{
  "n_layer": 19,
  "d_model": 128,
  "n_experts": 16,
  "experts_per_token": 2,
  "d_expert": 128,
  "d_shared_expert": 0,
  "activation": "swiglu",
  "moe_layers": [1, 2, 3, 4, 5, 6, 7, 8, 9, 10, 11, 12, 13, 14, 15, 16, 17, 18],
  "router_score": "sigmoid",
  "normalize_top_k": true,
  "routed_scale": 1.41,
  "balance_loss": 0.000225,
  "balance_bias": true,
  "router_bias": true,
  "init_std_router": 0.0205,
  "lr_router": 0.000846,
  "vocab_size": 8192,
  "norm": "rmsnorm",
  "norm_eps": 1e-06,
  "tie_embeddings": "early",
  "optimizer": "muon_variant",
  "lr": 0.00324,
  "beta1": 0.95,
  "batch_tokens": [65536, 131072, 262144],
  "seq_len": 768,
  "train_tokens": 843500000,
  "steps": 6629,
  "dataset": "wikipedia_en"
}
Below are experts of layer 4 (counted from 0) of a mixture-of-experts language model. Rows are named router (the router's row for the expert), gate (a neuron's input weights, with its number), up (a neuron's input weights, with its number), down (a neuron's output weights, with its number) and show model dimensions 0-127. Each number is 200 + 30 x the weight over its row's rms, rounded and kept within 0 to 999.
Before each expert's rows: a language model's description of what the expert responds to. This comes from a sample of Wikipedia text that the model never trained on.

# expert 6
What it handles: Whole words inside proper names and modifiers, such as United, New, University, National, European, Chinese, often after the or of.
router,248,180,205,166,186,240,178,247,191,207,251,221,181,219,182,235,204,213,209,196,206,220,215,223,135,193,154,205,242,176,173,155,234,176,158,185,236,221,214,211,179,190,180,235,216,156,247,183,217,251,144,204,216,189,238,219,217,189,207,178,249,208,211,196,206,229,146,207,234,227,182,185,163,221,198,188,216,244,219,159,177,222,263,173,181,186,229,193,248,159,184,192,220,217,258,202,206,188,185,207,122,185,201,186,138,234,223,234,157,143,184,193,231,236,218,146,227,246,169,227,178,185,199,219,172,188,157,145
gate3,183,174,208,180,216,210,193,194,194,201,275,202,182,193,188,223,213,212,227,156,183,253,124,230,167,241,159,209,213,209,238,150,261,213,229,228,148,161,166,167,196,259,166,196,190,156,246,270,161,190,198,156,253,208,227,224,208,190,216,179,222,176,230,179,205,199,144,203,198,180,198,204,177,214,179,209,204,206,169,198,226,183,292,195,161,214,213,191,168,242,187,159,189,205,186,167,190,185,201,206,149,194,188,224,160,190,198,177,180,144,154,225,146,250,216,190,207,204,221,203,189,151,196,225,161,205,165,224
up3,185,217,165,203,149,242,129,212,236,160,226,218,190,177,182,189,138,257,213,206,161,208,240,185,187,150,213,154,261,207,157,201,161,137,194,235,218,182,155,217,178,234,213,247,232,190,209,176,221,166,216,160,205,209,201,191,163,222,206,173,216,253,196,241,205,173,202,188,189,193,213,163,252,181,215,137,199,152,220,200,245,174,216,197,188,188,236,222,203,212,182,162,194,190,248,226,205,184,174,200,246,183,171,207,146,190,148,197,197,199,240,226,234,143,147,161,202,183,187,190,164,217,219,204,251,190,229,240
down3,230,235,155,149,202,190,229,153,235,198,261,151,206,240,117,210,221,223,181,248,216,242,235,213,218,160,223,175,185,201,181,181,172,211,240,231,180,181,242,183,188,188,224,181,206,220,225,179,247,154,169,211,190,235,213,227,212,230,195,209,189,175,159,136,183,219,198,171,196,243,148,170,160,191,177,217,267,264,198,218,241,237,183,239,228,229,193,181,183,195,182,193,174,201,243,223,183,175,188,195,165,197,199,201,229,155,187,232,160,253,238,210,168,202,192,211,209,162,196,216,221,182,207,133,206,137,188,195
gate4,198,216,221,207,214,200,193,214,273,188,179,185,178,233,180,199,178,189,205,214,219,183,166,239,135,239,199,210,159,214,159,154,254,225,167,149,188,195,241,170,216,169,225,192,210,175,261,169,201,223,182,200,264,161,194,232,171,186,164,170,242,180,195,179,169,307,162,194,186,221,172,224,154,202,210,181,171,185,184,213,222,251,259,243,214,179,218,200,187,237,201,248,182,251,191,184,192,182,205,208,146,179,186,204,157,193,198,179,196,182,192,263,214,194,202,181,194,227,200,183,215,225,126,175,181,241,160,185
up4,195,187,219,233,210,144,210,197,185,210,189,143,214,157,218,236,253,196,213,212,210,172,188,205,262,177,206,178,193,240,244,178,204,180,208,220,147,239,175,191,220,186,200,183,181,191,194,226,191,219,216,125,212,167,176,183,166,204,238,147,195,246,245,215,223,232,250,237,211,259,150,225,161,145,178,248,168,207,197,198,160,218,127,227,213,259,189,168,216,220,238,222,204,218,192,161,207,192,170,189,270,174,250,191,198,231,248,209,227,211,234,244,168,192,249,192,221,227,211,166,190,172,189,193,220,164,188,213
down4,237,221,193,232,169,242,184,168,179,211,259,187,203,200,189,182,171,164,215,115,245,250,201,198,219,232,182,231,209,186,232,221,190,199,253,200,210,242,224,194,201,206,243,181,178,205,164,172,215,167,181,186,247,263,179,197,210,191,201,203,154,197,147,245,225,188,208,227,190,230,157,159,249,235,185,191,205,179,129,218,209,172,154,153,149,224,221,178,189,204,214,185,216,174,195,185,201,226,235,224,214,199,187,231,218,211,207,213,174,191,161,214,191,196,200,190,190,231,280,201,201,131,205,156,225,208,213,99
gate5,211,219,207,253,195,271,180,172,210,150,178,212,161,193,195,196,286,201,193,192,136,218,164,249,188,236,152,203,173,214,186,152,249,182,219,203,191,188,221,188,221,198,198,179,189,224,186,195,184,227,271,219,198,161,233,187,208,217,209,192,251,223,194,168,189,207,141,203,215,221,218,190,130,181,205,167,250,247,243,253,201,222,201,216,219,196,260,192,202,250,206,180,206,161,167,193,242,229,208,212,170,208,242,207,180,158,243,201,187,204,198,206,198,226,132,139,227,203,247,194,205,197,143,178,235,188,174,198
up5,180,154,186,210,189,233,219,180,218,197,199,222,230,164,191,212,203,203,204,175,243,206,185,234,160,190,161,260,184,219,240,157,220,142,207,257,210,196,183,215,211,155,131,258,184,180,184,200,166,198,159,187,240,204,200,213,147,193,161,262,206,207,204,174,185,185,165,239,141,234,204,286,201,157,277,219,226,238,190,193,213,223,204,187,255,197,242,200,232,204,203,219,190,233,200,183,166,201,177,234,214,200,170,215,262,198,153,234,222,239,190,205,175,181,237,187,119,180,202,205,180,219,218,204,232,213,210,218
down5,201,138,234,233,210,201,210,194,139,198,168,173,179,192,214,242,175,219,199,229,221,157,235,167,183,173,183,220,239,148,187,216,180,186,168,161,146,242,197,249,215,144,167,143,213,180,207,188,178,171,211,252,176,203,194,214,197,175,166,204,188,226,195,214,192,228,224,224,188,248,202,186,200,150,182,139,182,207,186,180,148,231,174,164,208,185,142,208,239,222,178,252,187,225,209,162,243,201,235,174,132,193,180,174,177,180,184,257,221,157,144,220,232,182,194,185,180,211,224,199,192,226,284,217,206,220,226,229
gate6,236,226,240,193,248,187,233,221,232,149,240,251,176,287,169,193,210,200,166,188,190,215,184,212,184,143,197,180,208,148,155,211,252,169,193,232,196,217,201,207,187,197,201,171,211,189,238,142,182,193,222,140,227,206,248,157,182,183,239,191,271,229,178,243,166,239,163,240,223,171,178,190,216,219,170,195,168,158,198,174,285,188,202,216,209,187,195,244,231,192,249,218,234,169,194,215,211,233,214,197,228,220,222,203,183,205,179,174,190,179,173,196,214,203,232,192,154,147,225,229,253,236,179,215,185,170,209,175
up6,180,222,206,238,228,184,220,198,202,273,125,195,159,187,222,138,202,202,208,198,195,203,138,197,186,202,168,189,202,285,239,159,241,193,201,220,203,202,224,195,200,224,186,201,196,147,202,270,207,189,152,211,191,164,197,203,219,196,167,184,199,190,201,206,176,221,207,168,159,207,207,204,159,156,197,185,207,223,163,196,169,243,152,215,249,205,188,198,173,188,186,200,179,201,214,211,220,167,233,217,241,229,194,176,87,223,178,228,195,237,200,177,153,226,167,196,215,173,183,218,159,182,213,138,270,252,197,211
down6,190,179,202,205,200,171,219,187,252,160,181,204,174,204,189,173,192,133,164,252,238,158,150,235,243,202,163,171,231,156,224,234,177,166,163,173,214,208,199,227,207,228,187,225,215,213,186,239,207,225,212,227,228,191,257,243,191,280,242,195,139,229,196,224,215,215,174,233,232,169,192,189,206,181,192,233,229,218,175,201,194,238,211,263,198,179,241,200,181,200,226,163,173,166,185,184,226,224,226,168,253,247,174,167,183,211,189,195,189,258,267,184,190,225,248,200,138,212,184,197,202,265,171,156,194,188,191,202
gate7,234,167,193,151,205,207,164,138,229,185,247,254,166,205,218,148,185,242,211,152,231,218,246,272,170,186,220,204,218,227,196,185,292,205,149,196,211,205,217,227,150,193,258,199,207,200,166,189,203,223,186,197,212,177,289,174,206,165,170,179,201,193,180,181,175,182,197,180,210,185,145,238,184,226,156,203,198,221,209,230,202,197,221,219,252,273,199,179,190,214,204,202,218,173,192,202,194,196,184,166,194,182,165,217,204,261,188,236,201,194,180,160,198,218,177,119,233,190,207,159,176,217,199,217,217,183,179,242
up7,221,181,186,174,194,229,254,150,213,177,200,180,232,255,214,205,188,192,221,187,181,156,248,211,235,271,204,191,264,228,227,187,205,213,166,150,195,203,199,193,207,165,151,272,174,139,204,219,222,255,191,171,164,205,208,213,212,206,165,223,154,170,154,184,254,149,210,191,145,254,157,196,174,174,229,209,204,216,238,230,169,231,215,174,174,172,207,194,198,179,249,196,203,197,219,233,217,183,129,203,230,211,207,213,215,193,181,154,205,257,239,186,188,203,228,190,195,124,230,158,207,192,200,186,204,205,160,180
down7,145,203,169,220,205,190,191,180,183,216,199,238,191,153,162,227,182,207,167,210,207,190,220,208,196,237,181,212,217,172,205,238,159,259,181,167,215,239,220,156,149,170,203,169,127,241,155,187,195,152,191,204,114,231,166,218,191,192,212,213,158,222,174,244,186,225,213,167,224,240,258,195,224,248,190,196,195,146,153,205,211,170,238,213,230,199,181,193,169,176,216,202,198,235,176,191,175,195,220,190,222,210,237,209,180,228,198,215,209,228,211,179,206,259,155,222,132,173,189,231,247,261,186,191,158,217,264,232
gate8,238,129,247,226,252,192,218,187,168,167,227,236,222,208,143,212,251,178,168,182,176,202,205,191,191,151,231,197,201,165,204,217,233,173,252,215,248,181,194,192,178,210,182,230,204,149,251,180,214,157,190,198,286,208,243,213,216,187,214,164,237,200,159,150,201,159,203,186,222,201,236,132,182,188,199,179,199,281,182,191,185,212,167,204,229,169,197,215,217,155,192,201,192,240,157,208,161,167,183,219,172,209,189,216,171,238,144,231,208,169,222,233,170,176,201,167,192,201,150,166,172,191,163,205,198,254,201,204
up8,216,211,183,185,260,176,201,196,153,159,223,207,221,281,171,183,209,192,238,202,164,226,196,233,164,133,290,156,200,179,226,211,206,214,186,225,194,223,211,171,176,210,217,183,180,159,212,150,238,197,190,201,231,193,233,204,182,223,189,213,213,187,224,223,166,163,180,219,212,162,231,147,208,196,165,210,182,269,136,180,210,169,216,239,193,175,188,285,233,198,185,183,204,166,172,214,210,179,194,234,228,187,169,177,177,177,220,168,201,218,248,199,211,144,179,174,175,204,177,173,164,187,186,204,234,287,209,169
down8,188,153,192,164,245,192,134,215,158,218,204,183,214,160,184,157,194,183,193,181,159,183,148,196,221,149,209,247,245,229,171,204,246,204,185,217,229,160,224,174,181,188,185,222,248,201,228,207,232,210,157,146,188,251,184,148,198,240,174,198,245,200,201,194,185,191,218,218,219,204,252,214,243,196,206,182,204,179,173,173,214,164,246,213,187,184,186,242,223,224,205,187,229,96,191,273,207,199,205,202,199,149,170,195,230,204,216,195,214,162,196,198,179,186,191,159,142,216,222,223,252,173,145,246,215,237,196,234
gate9,225,173,196,199,187,228,228,239,170,197,269,193,279,239,157,282,196,160,235,212,176,196,136,229,201,226,182,186,178,264,181,205,210,245,204,159,202,185,199,246,199,157,171,165,200,223,234,203,180,184,201,175,191,213,214,198,150,223,186,179,188,160,166,154,231,225,160,170,222,183,188,116,185,265,198,187,197,190,225,183,223,193,196,186,181,200,239,169,197,163,171,141,152,202,222,201,218,168,215,211,212,249,198,160,159,232,180,213,187,187,190,165,166,209,208,141,229,199,145,212,183,208,190,183,205,189,235,210
up9,192,202,127,178,264,148,259,222,242,210,232,190,203,220,208,165,199,190,210,200,160,287,206,235,209,140,198,185,207,211,225,190,231,210,187,247,207,193,226,191,199,191,206,213,191,202,159,276,242,205,217,168,197,168,234,219,228,177,195,177,168,201,230,237,151,231,249,188,177,221,223,197,206,183,155,215,162,191,177,215,173,200,197,194,207,260,206,270,226,230,206,187,199,197,153,240,230,240,227,200,217,196,223,168,184,240,172,190,180,200,157,263,207,192,192,257,273,175,186,184,196,180,229,182,242,196,184,174
down9,196,179,173,219,197,278,178,174,236,233,192,227,207,236,227,184,214,198,189,208,227,184,182,172,213,166,241,156,262,133,165,218,150,192,253,161,192,249,248,240,186,183,215,211,160,189,185,259,154,179,200,228,177,183,212,178,158,174,244,187,212,244,153,149,187,245,187,123,165,173,176,241,189,239,186,235,193,242,156,189,225,175,175,177,206,227,156,181,204,201,213,139,176,191,190,143,213,205,206,211,230,208,168,226,202,180,199,210,180,203,168,180,168,192,197,172,209,238,199,229,179,171,224,169,184,248,217,196
gate10,219,166,262,229,214,275,173,177,220,240,255,189,192,167,230,183,256,163,233,199,190,178,192,203,151,255,231,156,182,189,193,155,183,218,172,232,218,216,163,164,212,222,186,184,203,218,182,206,179,213,166,243,215,256,205,205,154,222,211,220,218,200,193,199,201,207,152,263,217,168,195,208,201,324,163,225,198,221,166,179,151,199,186,248,201,183,193,178,238,224,190,203,226,207,245,169,166,193,188,202,186,194,208,187,174,212,251,184,232,191,187,222,222,168,161,221,226,214,168,161,194,186,186,158,196,253,239,201
up10,174,230,199,170,169,253,217,214,203,182,188,250,218,157,198,194,228,197,192,216,157,189,256,168,148,189,161,196,164,212,180,146,160,198,187,204,248,266,189,252,199,183,183,215,185,212,203,182,163,165,199,169,172,170,232,220,188,251,207,195,192,180,234,189,200,250,152,197,188,148,239,194,165,222,241,242,232,199,199,181,180,257,184,187,240,196,181,221,203,199,152,154,211,207,224,222,214,183,216,196,164,178,186,151,217,212,229,200,177,221,186,212,173,173,213,161,203,255,249,221,106,172,204,155,234,272,200,193
down10,224,278,135,184,170,216,196,143,209,194,244,188,199,160,247,208,221,233,205,189,181,201,212,185,171,129,186,196,203,201,181,262,241,162,218,176,184,173,164,210,183,186,241,209,197,206,185,200,180,173,202,178,208,142,224,198,149,210,175,170,198,183,210,220,141,194,229,190,212,198,203,199,187,223,200,155,218,234,205,218,199,157,262,189,201,240,157,222,212,225,229,211,158,214,213,210,260,199,158,264,236,233,218,248,192,186,223,231,246,235,218,192,198,206,192,200,138,144,167,143,166,142,196,162,213,175,201,213